{
  "experts_per_token": 2,
  "activation": "swiglu",
  "routed_scale": 4.0,
  "balance_bias": true,
  "lr_router": 0.00105,
  "positions": "rope",
  "attn_scale": 0.125,
  "tie_embeddings": true,
  "init_std_up": 0.0283,
  "beta1": 0.95,
  "warmup_steps": 200,
  "schedule": "wsd",
  "final_lr_fraction": 0.0,
  "seq_len": 256,
  "train_tokens": 333300000
}
Below are experts of layer 5 (counted from 0) of a mixture-of-experts language model. Rows are named router (the router's row for the expert), gate (a neuron's input weights, with its number), up (a neuron's input weights, with its number) and show model dimensions 0-255. Each number is 500 + 40 x the weight over its row's rms, rounded and kept within 0 to 999. Numbers have three digits each.
Before each expert's rows: "comes after" lists some tokens at least twice as common just before its tokens as in all text. This comes from a sample of Wikipedia text that the model never trained on. Tokens count by the router's weight.

# expert 6
comes after: "the ", "a ", "of ", "and ", ", ", "("
router:525509488546458482511529509491488477475479530505441531515519527494481479552499499541505481519582581455505454565538544537533488485481471505466497461453492590503466516527529503532443546598450551481465525452487578486485457550512554573435512513592528534534561547458447462494602550491485459491428602502442513532515573459497449561506493514468526612606560448504527536500518444491427521469505494508448499470523530483516459552483537429477506502544560479527469473481461513539433485559487470431564524491418479480495469486493456524482570492569512495506470542520482538528442511598441501497497438505461483445519575519529508453547486492471527419497493463461562521483614500446463501564450526497470486546457537524471545549449514492467475491508516520495495507514524559508490496452515498
gate2:558543408577553498476546478476519515476501502505500549491531515536541547527504471458505465496439426493507463539577504564486442436411452523484481503446436493523527440441514497473512539482429477457438487492566506459584530542499611524473491497494437479507475475481503492446454502469495571486489501502495495503532506501503497484602499544521519493522567468548517441489481497443479487497509492539520538459469459524565542452498473446496490584544562541489452482533444510529603524505526470435466446569478501513539516483519573560504499475471527568491461462476436536544569501470468513506519547477490458460480597422494524505516439557519432496446466530513552492455510504515562513474543410533548514494412463574436509463487459527481514514547484534462507567493494586493593468491500495
up2:507424509462531423501449491474598531514549559528505501511451553473485535561458521502454582423456482526461477550463530436520472554482531522471519449536563502547513521494469599516435443489498547519524447479542475511475453417474471571568564514434497525504491513528516547468469573507453493466474519523536497501539518477471564553476538473548522505506455460546466470517467438474483555526511491497493430475482522517498510518496507444431526453458475512524562502409531527518593558476526508530540569467497513596549557451448502527540487562500441428482447512489492525450552509520517508509441540496559530494575497555518457498457491487500511498514494461465516554448573481615584503530464544532551568465482509537497490486528487500539478500527527468459500395501503513551472530529532580
gate3:509509488435480486436515511496507514519507538514510400516466488453403498452457538565539462515494510498514503556497468562484521593473470553487506440487471494487542487553505467470466510548473397507482529480547501469500506526532502481508515484531518519491508474484429437457517543560498538541571482508483485439469513391526522489437495518513483526554541462535496458521494546428433511478494504588534588495591558539502499505508491464440493454504403438527485518451510504517471550449510484529506513552489442486528514503500431480492432544524513469564531528438422437503562500506574508592469570519495545518483463485483486532484472414528474499607435535463485501458510483471563506506470558501476483525538507538482420608502542548426551507492423558497453470540497526506450468472428490
up3:525556528441481491539524549468462545501536460479550539488460492553469509529492470487520520437454422510607518424643533502492493459514531516505538508499502525545539457481457536546559516458535539556512495492497494450441485504507548467583536517383489560477429461463558510542478452505515519468451518487554492543480452575475502463512456514479472440499493479465483491534489481576541507537507468508485542520445464475397589420500501546441533498407520599542464499512532490495559467525525525509458521492481503568468484493539558464457533458470536478522527450511554556505499524486494527453418476511520477477498470493486461467557446497441512445493571491544485463549519494523465538480476522466515544478508542428540532520551516479622496522524485424490426478460501512507471499548516589
gate4:539494439536455499488544487521467518518536486492511522498526538609495530474477458541441526499466594591492485480516479578523486462501483510540508459542429449409499481460485396590449533494538513469518492491558532536498586496531479445454477508497430504543555470489511516477558544566477438501541482482505603432456447500443446511501496485491434546541499486534470570459493472465463490547450488462456534496441514514475469470512515462502511455549583473498423507515508480460453515500491577488573464478499506487514591448471568500487536497561507481503470509445500459547458473560476497503474477566516498480518573541473438584524510432412496459488521481524514475491533531557597488514457535503544540551443472469540506547493511497411556485493511535533489537481481446437573512506465552
up4:528480532551522440527489555428519497557601542473477579577547542499543525477490544452489421528553501554488495574500470498495534501530460433547532542519496463511472464574462469495524454469499519472495535541506587427524467519447471458478513502538478490544521545475470433527507536418480493560480551543505514502510495538478550460552506552545506527588484538578426472475492474518447485515538464483461465480525581543495499539500482441453549455439442476465500529500530548469532441438523509466509507498570504494550536478444398543485535421418452434528532429451497488490541483465510483493540462450472542451522463527478475448525501590487477512482520544520455506497536541514528429466514488552443509390561481454496461492455479500438490486519476518497483443498468530555537574525529443
gate5:524522489491531500418535435533416488468524592503497475457492481519516556458466496515560518495510555591449457530529534504486454495503455449456490465439485491562516433541562512510519524557453443551459512564518494511448457596523545460504493477497512538550505522527499566423531399484522482546509526489520461464470485497569579402521473551525578495548516543473516502435496482563473503497500554433462531454474541467456523511585534516528444551506570540568514537531502496479514505543545448573427462507501486491482577576479470544500459457548532485512524463525545442470425506522505487490475456481456491492492536504475431453530547462436506447462604481503459545502520489459498482458499513533501521549473539455486503448524444465495451491451492466515545535506481513472563567510402544
up5:539451479411560509451511455538515529495552436480514428461572467507548523540517472510496569456544508510485461494477473543478452454454538563509548458489460486565445499465587510548438500481489515485485517511552438548553513537497557477501507463433422503477453492538484537455553540550459536509530547494493493458452569477520402471469496543562476530553501487531470523563513503482529532507479461459503514529471504513502521527566534529494541532466521426537526540417478481383570487508469454558452511453449564490516535516482549462536458579501566508486579470472523489480517531516544433466479496478522573459485584506464464523506611508515482515509502523487527466583476437537494534482525476483470502594480465509534561509462473425485444570473492544467513543539520434423524454475472498
gate6:545496426529535571492506510473470482486508499486499477430459483496495518465440473516548549522420508420459485447537518516518496506504423546424502504475414539500533562453508484508537535508507525459507502517506499507539483491526535469522551460486515461505497499450456561484602474517506473476454467591533445533476502472539604538459436553546542515453475513460494594596529468464484496495556524462541450491507513514505461462496468502478425475504534544487420493498553477561449433432517503476505556456449476450504566536474455493542562522559540525518411513478451449521512525544486444470486528551399503508454477433451472524544514464458519413499461522513474445570536576530531517457473479489493448456502519512447534442533442532600547484477473508467537542559546503500513553502521421
up6:599544513513521524528487480451512388522497473379512478490465478522540451471530449529481532525455530472432419498496492515567574513465488562425504486417477465430428547474536516456443490513500522507538565469404568515467474532433498465541480565471462469496517398494481508488535551480523465532507506520525522501497505459532516555508489465523545533527507526545506516502439451490461447491535551475472492487547479509491429517599484470506474538481499576547443459494425525468514443483505515454564530583482558527476499474465530494485561511503500440523441496480460528450464517535528491496521434547561506479524528506499489493465555476488520494607525571504509511459524485475452485513499457491453447512461581528505514410470414469542489497463505530564495512503576471439507569574459506
gate7:467509508581477515534528502510506436516506461539493508506493528577542487490458448507472540459486509459489443451446508472528482494499501550442461555471469540475492484491569440443532465471494538533465513466497491469429487603541474477495579554520499452439483492413548515519571516588513546516436485557428490543543539549431524489475510464472481530452407492515533529449476458470534502459533518448449444488462556473512405480460513595464520515544534549556496498468475566464495524564529495530458450493515585503562473458476507490550462494526496462518536458514495473540534530535481483476514435422452543542546489565521480468507459511505545536475487473402443399528494567446545556523525506571507563543497514574502481487537540525527416493506523506540521564494470463461546449439478523
up7:511487510435478492495515546427434486496402491484448569468548541496541529495447477441539564483487463555462484558543493425518453532510458493494487576454585570580502525496495505498482471437523417507525502497511482467495545464529462541517448560533434495461545547537511487483510545446556521464523500552499468564520479434498532533484528556521475514463513501491437502454453509474512450473449515450569485516540556544444447527555543463485453524442493483527543535488518474421508482535497533453552562545437473500583480488479565526531474513439543484543566501498506501482556492508503559493485459529524487525526475461494486511504515567408418559481525494525457500559516546504506549428433511437472540506509574626473438504509522468517529478464512427523498472463437435449471562474435488
gate8:561502503500450543499489512415554507490512476503450492513533441490515547449523507515534556500548520458427461535402488509449501480494428476423563539426463482503448492497442501461466491510425519472381504448536575543525507480570489526478529518448528513470499594495502467559489478496546529500557529516520381466539552401479398462491497511545451517527462506487544565453483565530538444492485563459515490446503500511480512530592550494495463524532466468484469499519473457472475535491540545539506467593494503486468532538515482502496496467571522544496488442532466529439462602590522548447525566512518411493536466531545468478554439549521528456474467512495522530514432506492488505491613529518500533494538546517488464494528460513526502458564517498482462485533468509465507461437524493
up8:478475353575472477542486524563486572463476489433530461493524497426526527583498417530444532518528529448468521482532528509503521461534557482580433482525510486488509467463511484476560552516510462467524468462482458489476467453507544506423461498509503494513512462503455515479621527545515438491522490461518599494438465472400503546470421552466516547499497516577512588493465549522406478598519482459421507482431484490535550469468478545454543466492524519547541472445548483517471448524466491483548492477421484496461471521484477486461484512574500482445518500457578505572543470497534484466480468381461550517462477480526482548448473470514537455522510550542518472502529541513504476544461506479495542452556552495491533556485485520473481530486481467504513479492542528498419442520524486
gate9:511493511503533490540538472438554500426513459527471505525425548498494491500500477491543546495477495481455517500438447562500569471473531481476472459499468530538545485481514440409484595543488494440459560463516475503465497488522497555569493475526480552517484525385555474508502542562497443516394493472537536525474514453428501436466548532499511441518545426478550519562564509501488562429504505496485544519458531460528502455503420502430527608504525613485525596490493493508521564499490574491535532509548569450485522479457492462526521547514508480498482559573562467482502480488472473561497534494438402484525530485493585451536443474502509573568520556517492460513529479458501464490479510512495497491484475487485560506491483620506475526486580495518462432449462488510506516449555492
up9:462455508500471587513567500443481467492551504526462464579577513458431487424565479499511489493529491533511497496568444536533513563472576479440453531536448534498561519557567507410496501569546508465535433506495518538529417516522529565513474431492495515534496493445554518476510473518551557508518505455430475453473492447473471493422514479446568472500488559462505488499568550553526480452486476490560536534457511528567509494443468465555539531513552531481498589414570556466514450472498557511472512475404482482584449511489511460517474485467447531455497448578460471506487490531534507469487478474474425509510497458576489436488537503508500455479483443485508461450516524441483532520515519463561524538521438523482550494528503527435487471487514542554510493459524528569442446577503418

# expert 0
comes after: "p", "f", "P", "m", "F", "M"
router:511520470488473527487537453487499533495475459474493524502555556499500480514492418472521502508486529499479492585511491533522483550491498499498542452475528513572518484578497494523472541488486548497494526494535559525475497532493560547463558609562535526507525488457466515508556582442501444500460489512421486504520485395500465486453476604512497535588538469539493509567477451512440507493469469506505560551558529543423460479508523470495569512512549425540547469471489551545427561528456553468549515521465493446504471448520489549512526500539553406557511499439484592546522482548496488540526442486426511490467499453485485517469578499534500454514493447487552500452607521424461526494481475474481496536430502495384488582480487473462529519515561476423487429543506567476498451444557532
gate3:487518483432515517469502524486509533552484551491560418511485546489432497521468519480546433562447479471526446498539525522536512561524496612486509434499535476499595440554501463451521533550465436473477449403520451524456507540479464487457451503504558533521527496553461449463547514509486487558557507523430513479468535466539525398490533519587505480513491448503489434497439531413440523495558422523530577497497523562501505520428498483448513462496401440518511491492511575470411530518504431487494566550523469519533541505464464497529475562490564469574543515501488525453534477504559498567463547499511520541516475442458541482452518488546463509517528469476497555498532488447523493487491537490465509492496463531518439573545514540476531481497414501528433432477533487520469429574443503
up3:489555438460488463509473588482503591495512460455567535523476483524494515564492430524477470455510408461557518499563503574456514490541496528522556515490488514539459497493479507517528547486565509559521473460479509446465484498511523544534548541419557529499508462444512476530452504501571573446474537500500496507430464511451492462526541545484457494528486510485477510501515482571537493546451511476521496489428407463478543485539484544512572478471568550565422476536468519461577459429524534470507540484500518562481479522512495473417465477444561480469568508484510537539495543480546539456399499521517474440553531528551458497531535522461511516501539556551480440555492519479447532518450539459515463553546585468530430501503521433536416438526437415483479508536500537523483543488473610
gate4:574530476564458475507514446521497549469458472452521531465495564527461510502514432539500526435442555588508524483519486578571465439529495544513525444516462442451510484508499444581457537493497522443507557478544496542522555457479445445442440540492451483556568506463571542477555586549436484510475437501562570483512508501535507500502534503481496465537493498565453535471503476509425562532499471573406499481460460551456477468467506491490521469545540433486423486525533474516533484477470502501572506497480558551556534513472538497496599471500485511512496460411507529523481511491516479470507512548511542480505587546451502519515502449408491438468494472544542469514542520545540473482522521534469513555389479544539430504489505427472605500504533519523456535461461428492497449513487531
up4:462479527525469445515481563430497525515579523490473546600547546526508538448534534499528490537522543552489428586481503543530500505543482427528532560531494472498502415529500481582561457487444576538530560533462562531492500476475432480446495508574498508522561514473440503476481523417550544584491498557492450479498511534470558481534524544510521547523483511537462549434571515470471587497539440493446463466495488524464475469505499457448514525448495433459519515488497518537477484468507449490475503509514467546538528469475440569491482478453419422489590459470453557515504474430516469455520479506466611468488510484535490467529528572452484495524476535492455461483502484501508458499499508461410484390589433492498458511456455551464497503474495521521482394464499552485501507475478466
gate5:533487478499556535526503402485440459514535549592516495466530463508520514478433515546593455491509543544491545555551521497539541503488500494477502536461472505564455463530535500495497546542469435532484507551503495540436503572523502455548495476485525520520539514485526506450492445465480587567556495458541521501464446493567545383532524521549502507588545482506515508423422510517482458537471522538431507452480547472514464554585477550495448552513583539460519511492497506496523522508495451509455443492433483526469535559468430531432453510568516441510558503498536427455446461482506523515480425482480543477494477451495448498540468430497475483494545515570531546467443528466487442460472539581490503544512573553492498562532520496491495481515469410559512540550449538497499604490455478
up5:510453523433545503469548470533518525519511450535561482480547502459504532489538522528485570453513557503462456493471518570448446488433509523524479514463483483553438486489490533548418536518512567523519518474468496477446463563488528559511529436449483512514512490515482532420511585486480522564544560499535518513492481553453423509500490532597506534610471465530432513500531565529474536471485533501496500562459490503537532530497547569534525503461478415523498543463541477474584524523427506546460506460486634484489553512470519462496504501548577510456537482457533478465493516528535530457533566492466558440463581509512527503540539548552528506525508523471559500531514425579486535485506501523446434522451450446515557499512499456572513584457440498497501546534461397503463465472426521
gate6:560469479552548571526477547493466509491539512496494474482473510460501522527386546384514490476467482465462498506538509549543491517478494553506516519507506522551542577468521479521472502508476507473494520490525460462573512400501499429517503488515501527483507587507474526508548506520472541465479499564534462602524509468483529570431402521630497481474437483510493501599446475464474521481569515448534477515502567526442440437555488461418496486548537485469476557448501489529456438438446502478519543479454586472530484498520542513482584477505493488564412564494481506510552513488496447494485552561475506512418449435476479528546452453479522409484473522548495469557520522564534501459452479472540447457557507497497512451492524499545590484446449519467517534533481489477489544494515493
up6:518524550530513513548471485479560444527503470427565490536452497471543480525532408509527460508481468479446453521488530475534566537522476618436507436434465484443423512517466519465472452551546580513518561473413495524480500554476430488568509512444488471512499381493492485501494499407475492554493544519528514534504499477496491575480457446534461561547493503510497486494466483454450450470431565496479495500546450535466498504475491468542512502485472571510464474501418548466460457480527560500544523566438538491461488483472519466449538491481523477512462497530502509488493507476522537520481485483527428500573559507488510489510515461483482562593541534509482506495513502549470473533493467517484456525542627545545478366469431439487470491446480533514512497503546474440512537633476509
gate7:495551518568471479543515531448511418485491482544546531530525521545518558526479451547514504493434503453508457534504494475498552531472419520492505559487522546471486483477615459478465492503535537472498521464476531451498460584514500480526495475429509449472426484439547445496559536609474564484453491531479530542587498493462522494477541478451444556442442493470500474481492451397512495483569541415451466497529538508487376448466541587494525569510504506539433513487474543489529520581508539510525471505486550566561527511486561525528535488495486522560516452525502512541526525558477521445513444469508506484506460520527499452520477485481525481468502434405455476493474565498576529467545510501511524429455476505490525458500534595504433505489540466575538531477538467494550499468449590
up7:511528475486461495519536519435448498421459443527509494476552527548508607566419456473538493535447479465499466587555510453539459507468381486452477551479486561546510506498580522489503467414534470535497498515485554476479538490451488469423428551511504463470467479523539460515503541489513508472524512474484466518461460462493492492525565491489506505472449441518489510456468498446499465481483589502559416480509539541420420557578458526513457521438505483540574507466474542434537473564530571471548585498460450472525482494442531530522466453446552504500541481480445439500533483546450535462512488486465465533489526506532502483537547524454444508486480488499490502561512584521495515463518467484479549478436531537430458438467555490539483492402530447539537540478460447446525520472416518
gate8:525515557496514531530539524443542517490472441493474565513478464543558562454500499538508548480509528429460473542448531501512540416477502477484523524446535519497485551488472444512486448473452505450457558487484579506566540534479473506506493477440487519431503555473480520555518529482503455480524508533526375463464513444451445437468435535554489480545425531453570570531456546474464454434500521468511484483487475520469479499547534520463480486493505501507475546499441493511557514500490526565541469563483560444491538491496435480549486478582494529549565515476444490426459517543509540487552594503503422497522515555557407530540467494475501468486483437454530555584404524508471533465626552532479553518503545497513450494565407524498443475568511506468504524550526490501499461471513470
up8:516518413521499452580493511568494515449520513468517429533513520458506548534500455465422502527469431438491503527594550521541500431540477521593403524506487448557472545472469421479535522492479485488515454463466507468496485525530466543528466524520505554516467515475475568446550500517556437468577519491517518474464482523423454465495460562511506520490527498534511569476501501478412500549482462470450465491445486494508541520511464541424515532476557528505499487423544504547482490571518520494490461509389472459456465510504489490457487525612499499478547437520578470608540515477576488497518453375529543483428466482551516552433476459479553503532499522486558522497515524523528519514475534484484521448573507483489497477470481545576440504518474477526535472486530560541458438497527568
gate9:534463456528570481536466482502468501440529474580450451494479489487477535539529452521487562509495417466452480478456488563431541523503497524539508464458420529506538473484484427432521545500549558512431539475483474571555426557530508518581513522474509568518518497432536532485530489531490437526482507564524540529502460463466521468494566519512489417459555403523512555511490537537532500434487533527473551469441569451515534489478445513507526525462515618509505599492461480460555549540472579476517544489549544454503508470489452515516493541480546486497479530501502514531447519514461496565534566507503440492527516424481576486484460464507520504583550480545549481519503483494456537492474496479517497551475514540458539503529517576522457519428569484529440448462372530451440485488546468
up9:453431557507456576557488519413483511524478523495518503550581503501426507496622459510485462499503541546577520487547459507460488538478554534440460481524507528477519483518592560490514472525521470447554420434509487566473440504612481557549432464456496504552477547498578541461486476551551524481541504485444468503444486471446486493463513459481526474493444582505486501486547546584485550436490509494539507521500467510541500517437470482501496530488512514477501521382526541509548487495476492497532471476471495510599503523536457429535492476447449522462545445556505545577428454499531490468516454455454506468501516432535524435529426517488473450431492451537501468485476483455484500442480506436476483520457445494522482468493515511445492461481516526523536468483486521561495481615431518
gate10:521554498511515448503524566543585453511561595499480497520555511549528495542514478496489545462416543579510516512528514597474564370540539544544502556450504525451486430506475481525489479471515519478389499507459519488538487566487453501524438519477462536521450498474515552530471475482468508472472559478471521398495433515480505456482514520512494488578582512559552540491485482528477487521405473493461532504598554467536453489508490492506511471518446432524554499493471400538534435495552511483441551456516487514484558492482504491607497495503513517432480475460513463498503506492505466506515508516450433424479406474493485464426546529500513531476483481481464509513444556515451529453506471528514533546544553592462519530468547462480496434508520477520541531556521453480405498473505482
up10:521457489477440539498511522522526491549552508545536483538522491545583447509457503492487510460515495539496495476483494566515531470522522586590521544500533467519531483477424549467531499480516451536430573508503545487458519452420465501527409548475533535524487489576551454506503481511481493544483495483498548407528441527476445514482501525485490469532527514531572481435480523479564492514448522430544448534494549457638545498496486529553536452486495403501531527520510444586517499458468537504484508506512529556487562488501522494564513460425515481376542489493495450471472583484513518549501462487484461464499431497541459448514524415517519504531543563494472529504456473507478485538488527463513554521483549510515553563449561430507466430532494437411453538405551517490495533548559488

# expert 18
comes after: "H", "G", "h", "S", "D", "R"
router:513488447552484500547526493458492477488470492565472492475542561479511497528459496467564540510472495401550479554435518515566407522469482507514578494468469520595489527572506444522495565517542551522522527508505510521532548539509516554508538550532530559549506554456472483492511467475468458459462454474453444470544511481511496494452484545444533524547617528555551545500463466548489478455517546523470574573553479520456488554505505447490570452557533485510505494450551527582517507552508553472535506520489455474486435452569515516527509465493528470512530516428562550481440533501487543532574537473490468408475534494544491513492469429508482436437493494458528445463536468450476509497424458519464454520450524479383515539488500516448510467486557553453461479585530557495475428463559467
gate0:513540510501556542459484462525520491477537426493517537416521495517578556551523488471539528499472487476522539566537484472484499512456560505547433487471512445509578496467573446502511516441500514557487435441489546478484521440505537431476467469556487549512517470463491521533501489479590549513521462536516492521552466470513535537504487466530517497509409552443503481536433459530458619499515458542457488571529501566504450481506545516520459526507432526421468499552461491426519468492492570475514490484414542439474417517465484487516554498486533475508450496513505598524458543520489459540565438499419478481503525565601503537526524494552553477531537436555457488513486524516423466501549502493524486534442504502512578480528438573447535505489541480487495532564409488550472484571564505
up0:437383543592459500458508471497543514560503537592483494462529491501554484466537512514523457475463444522469483539474495497470448500537521513554456580544507488414543435529469580464463531575509522528490461553549540501505575393558423511517512476450519487480462505528576454501503507531532521518474556452503458455432500491551464487490540440554494544545551486561449503517503449539546592459520578452485563521481536489458512488499488501553498479486543477550510493467594505511546509540541495592448484477504463481509510471525436472467518508473520540555425473449517479503533524485479517519490588413524520516490506432408497500485537463519465487496521482541537445537467515489516564533548495432590459457439485519532520482462508531466529511482548441523508513497475442520537559447530523
gate1:442623594543575515529488538594520473458481513428514496441574522486497480502504512525508473521514475507465507502443387480480451479646501466498485495568460524537512502531521500557509534463541512465472544505486460546510456541476505522446506515500479544549511587505500528491513415503488540533458501430432504547513542474542499497558494480473464485517499513535525542439512516513486430493500472529527481527493495522558516464473531442487548595467548432536469487439523475521491467495451504565530553486452544467465482461554557528599477476462469489505445471432487531569511506527531556474438556431459481536495517500547496594516597561523540502521466510452489450483553472457458519479476496480504532534537497511371496533498460520476496517484443491475482498555542472532448529516500432
up1:531438491560532592470508543523446485549479462515493537501447430489498462522472490464507501398530529485510502533442455523506498399503492459493556576544584507418446421510462449473543536506507498535500457538453554509486492512488516512492476604480441494540447505544531508532535488546395562458457500462536504518482530534527531475461528524512491516490543492445451511565472492482460523511442441483485488489487555533448560507501543482475419524503450496513519497503478466530466469548479549508460459505535550520427434465505539530460490496531468508491523465539522550421521476480483459525463481444464558453500514439491462460454540510516433490502548507480486487544439560493566493493588498623481547404502470482492416551535464534523435484597555543503512482478487554481425524532559526
gate2:491506475582493478468545475475533459430484566569475525503547501505536504542493439494544453430510474486467471558562530533464452464475492443444524496411415485482577480472564495491507579467501432496488457504598473498525488522518593534515492509516475511504504468476533572458465529523522548444471541534549625469517480560491497514503558521495526485480533541538485454537513481452472526463483536513466468510457466515532551454528490463523513590508486508513439499538456517539567501527550507444498432592475484491566532494568551463501512477434504544500412485485475498478550540463496509456426525548471425415518554519511496487519488565445430526479392577479541524425470489496495523483513482520565474490456435526533468505499462504532482447559555470495514502519524535502555455451510576
up2:494496489497535421495493506461512538490487465490528486491391509446505530518486501558494570451467420542493502532526489445556470476480577510514506469494485556493498538527520565549468502539438559517520406471543459503522461478474490562586571536450510513528495506537472577433472508442505489455482519479489522533496476504402561532540567505572507488480455528499451482537478432558478530491533511531530527481511506535492454501423514505422527421525434514510562494401512492603504571490469471551540579461534485533483488503492523480518531593478480485472478499521505521466461488494517501506518539518574492450509435470504566472478493466538489494584490456509513545436469491526576495436498444499584567411452504466460486538512542461492514498520458507422533497571429553603495522496497558
gate3:507537467396477524496513561487524482520472513511559429538488538454462469506437518539506481551420449525511435513544470501493534531517540576479531450481523480516600441543521487525467470538498485518498502477497469516518558529518514492472490509527552535528537503492466492486543533523487506526526498566492559469485533413539500485489569519497460486493519488500527432405453440413423538483479468533484517495584588521461471535508456474475518491503434485504493474429490521494458516508475462528516570534501460460476494544490470546524468567520576521504520507476472471490517509598555552519459572482504524588490502491466566485512457523494470468531473445455493578470554492443521497448486588511425535482539469512581390615472543551433580416506443529501433461538541482493456467486515516
up3:499500444507526498539530548479487570517577479488564506525482492558485495513462480544502453429504427461535518484560509545524524411487486560433568532485421482496494520506461498521583509478514519584488530481490480493444469500479530494598558627456540520466451447427442505517471495472534570524496546477539436544489449530462503450472392507427519459484454493520469512535523455587583474496526489528596500550375407462477607453576498526498544537472514507528476505554477566503529489475460506470503490514456485562535450470523542508463486477480555527485542489472502490475465500475538473525492482535506485444516505530437488461501530524423498497563562513493466430554490525493424517515494514502463447497509564497553493469507473495560507557525522490447493516492491491484458550472437499
gate4:529469460551479479554450454509534479483484493510508471430488527549483491522503404603515531472471583590502482539529467498535430427472490533515464426547469432477514550503489410562461484456496493454510474472567494565539581417450503487478470530501471445542549525465497497491567576552419451542529461492528529491560488510519522499494377514517556537519563498528448532453479507477439484553487478531507504480460507542430428487495505507527497418547538484515456476507543439494487499518530541499555535460483497510499549490514534474501551453515478510603449521456481506500463510561449475508556490495536520481497567516464485553551500475422470502484490476560461495506540519504562478478481496559473535551411481538514460552462514430514596572506483496545439518506449486435524472531487557
up4:514489548499492397542511548432506547529595561449442579605587498519541539412514570512560471547510500526504497536423505523552493529496480423507525562525504500537448435583512470508545450556492482538506536555511538489442490486486461464443461497595529494563565546494448517524491482375558508490526542576486524497522528535468536501534487531532531498551506522534437495501525417442475492478504443462442525516526562534453496487498504448449516559477533449458453540418552561474527502478525455468408499466521505454513495469499478510428469448485467444502512471441519496514521480473483535529515474524452516486524530550532481463481541576490505532448477544487468442498500502512486510443532450450438542452539454465492491495476445563492476469474497537547512468481490554557509486515516435
gate5:507511516490510527503535431516522467421528571521510477457519534514561554485436512557567431503477557541449516465545525421499508504456509477468510508462499500497477442555525482458480550508515416542477511549512494512478455582457490527517494491521474474481551523514487535480495450490545463528525506416509500576511432516594520371547494477545511517537523507517542525428494429556499487590496534464448490463521543464494509532564517538551486524530521559584503502479514476487559512547520468584426444477462489473471523591420406528447459540576499483505540510475500455509418433489445485510505437494455548456524539483515472505528476518486531481452512526506492517484500534421451424432470539564495466549473563527511506518535522535495468503440454458571501525509501518528481577538420446
up5:517525529413537515522525502540537538540493455495495434474530484490505509506506513548534580540497559498508508476451502526478474517417522561535536519457471470532431542504503477532474539528468489457525506425515542528505513578481518526484494476368440464516459478482470542453492528546480501572528517438495514511469509448503382446437527535549495562542569407522467522509548532514506526514507498508468511564573476482495477549501508572472498543471586440505532542462547464413579504553455535541540434455500642496487529527462478500507502518547553501519537467439548490496517519552573486472515541463527598446509555456470452515532504511535524552520494532513575474542501531549436478461554506501478434503453435463511515523502493464537429573430445505519499526515516461464505489450503517
gate6:571477513492547503513490565532425461505482515451494485433499518431515469502429514438548537441472499459457479507532577552537463502521479545397510494532469509501530555450505515523558469497499523500498503475522447432536461452563496478495538477495554493483495529523479563493570488510490524490445487589479427546492484469504569544403409548567475489472489438522512535569474497438511526474509563461494419534488518494408430429566526479478452460567512493461458546468516527548456443429499493484519548466456506497505534500552510494513532532557501554560456540500429496490550498550465490454489557504467501560428495454457495497550478470452476442562499536539476478507525505563489490432512490442497435461583554497462535450494492468598513517469416526523531545562505533524455528491544504
up6:468548517508486522536422530485544450502486500386582459568451460465546481495506409524483497550526470509435496505485509484522570528508474631467484421452483511410449533495540508470467471573497538523473558458465500504459504525482479459591526538483457432521470412510515521539470508472502472509488528534549525518511495436540508560490534484593530563547532507553520473455470437457434459465502518528507474516536479481499455518591507449492447553506508564543493517504470487460505451507472559497583534584502524508515499515483524526429558476497473485509430521540420529414481454491476505533489508486511510512562559489517481483506492424509511531596552526506515499543525496560512448519491489517479454468488548596521506402471475452473508478435512522526504447506541497488566548574470530
gate7:468542481594542486492556492468464458517480498566546487463519532601546448495514471544514546480446505509500461517439533545434503520483438521482500524500478514501496451457545421476508525522523480489498493448501491438478488578475491484580548516400445415490459474463520411519540508599474531491460486508444497573516542518492507494439460456457519512521534551471553538515518424398487480504567509480485459476477584492545378513427529545506501520518486570527430485483520553496469505629511558515502469519498585528549521495482496510540479532552513492514517501523480492473571511517499554458484468442485475501543499545507471481524506488461521502467504516398457477521506557482563599505482550544474568489448478512556482522550486567499480557482514509534558538462512468457542484453475569
up7:504519481505509504446505485431447464491477464516454529499494557485536622490425466508496523457486421496510528531533487402538443504493449425438458587486538572559495484497523540459514546445521458503518518513530529475526512400543440544488503607518497553517485479486544455486476573487530516468552471572528455556516523519514528539510564521534544510481416476534503500484511505481549430550471510456601528553524567507407482494498495528501504533527418524541559535452514522471576454563518534481570594523444558475533533509496529471530485478396572547530503495506478505481555541512486485525479472509547512541509527524531543500541504544463525535494486505508466532561526567464531544467422470476482551475458517513435493462461522467538469497487493439507540542468448428432528533498476532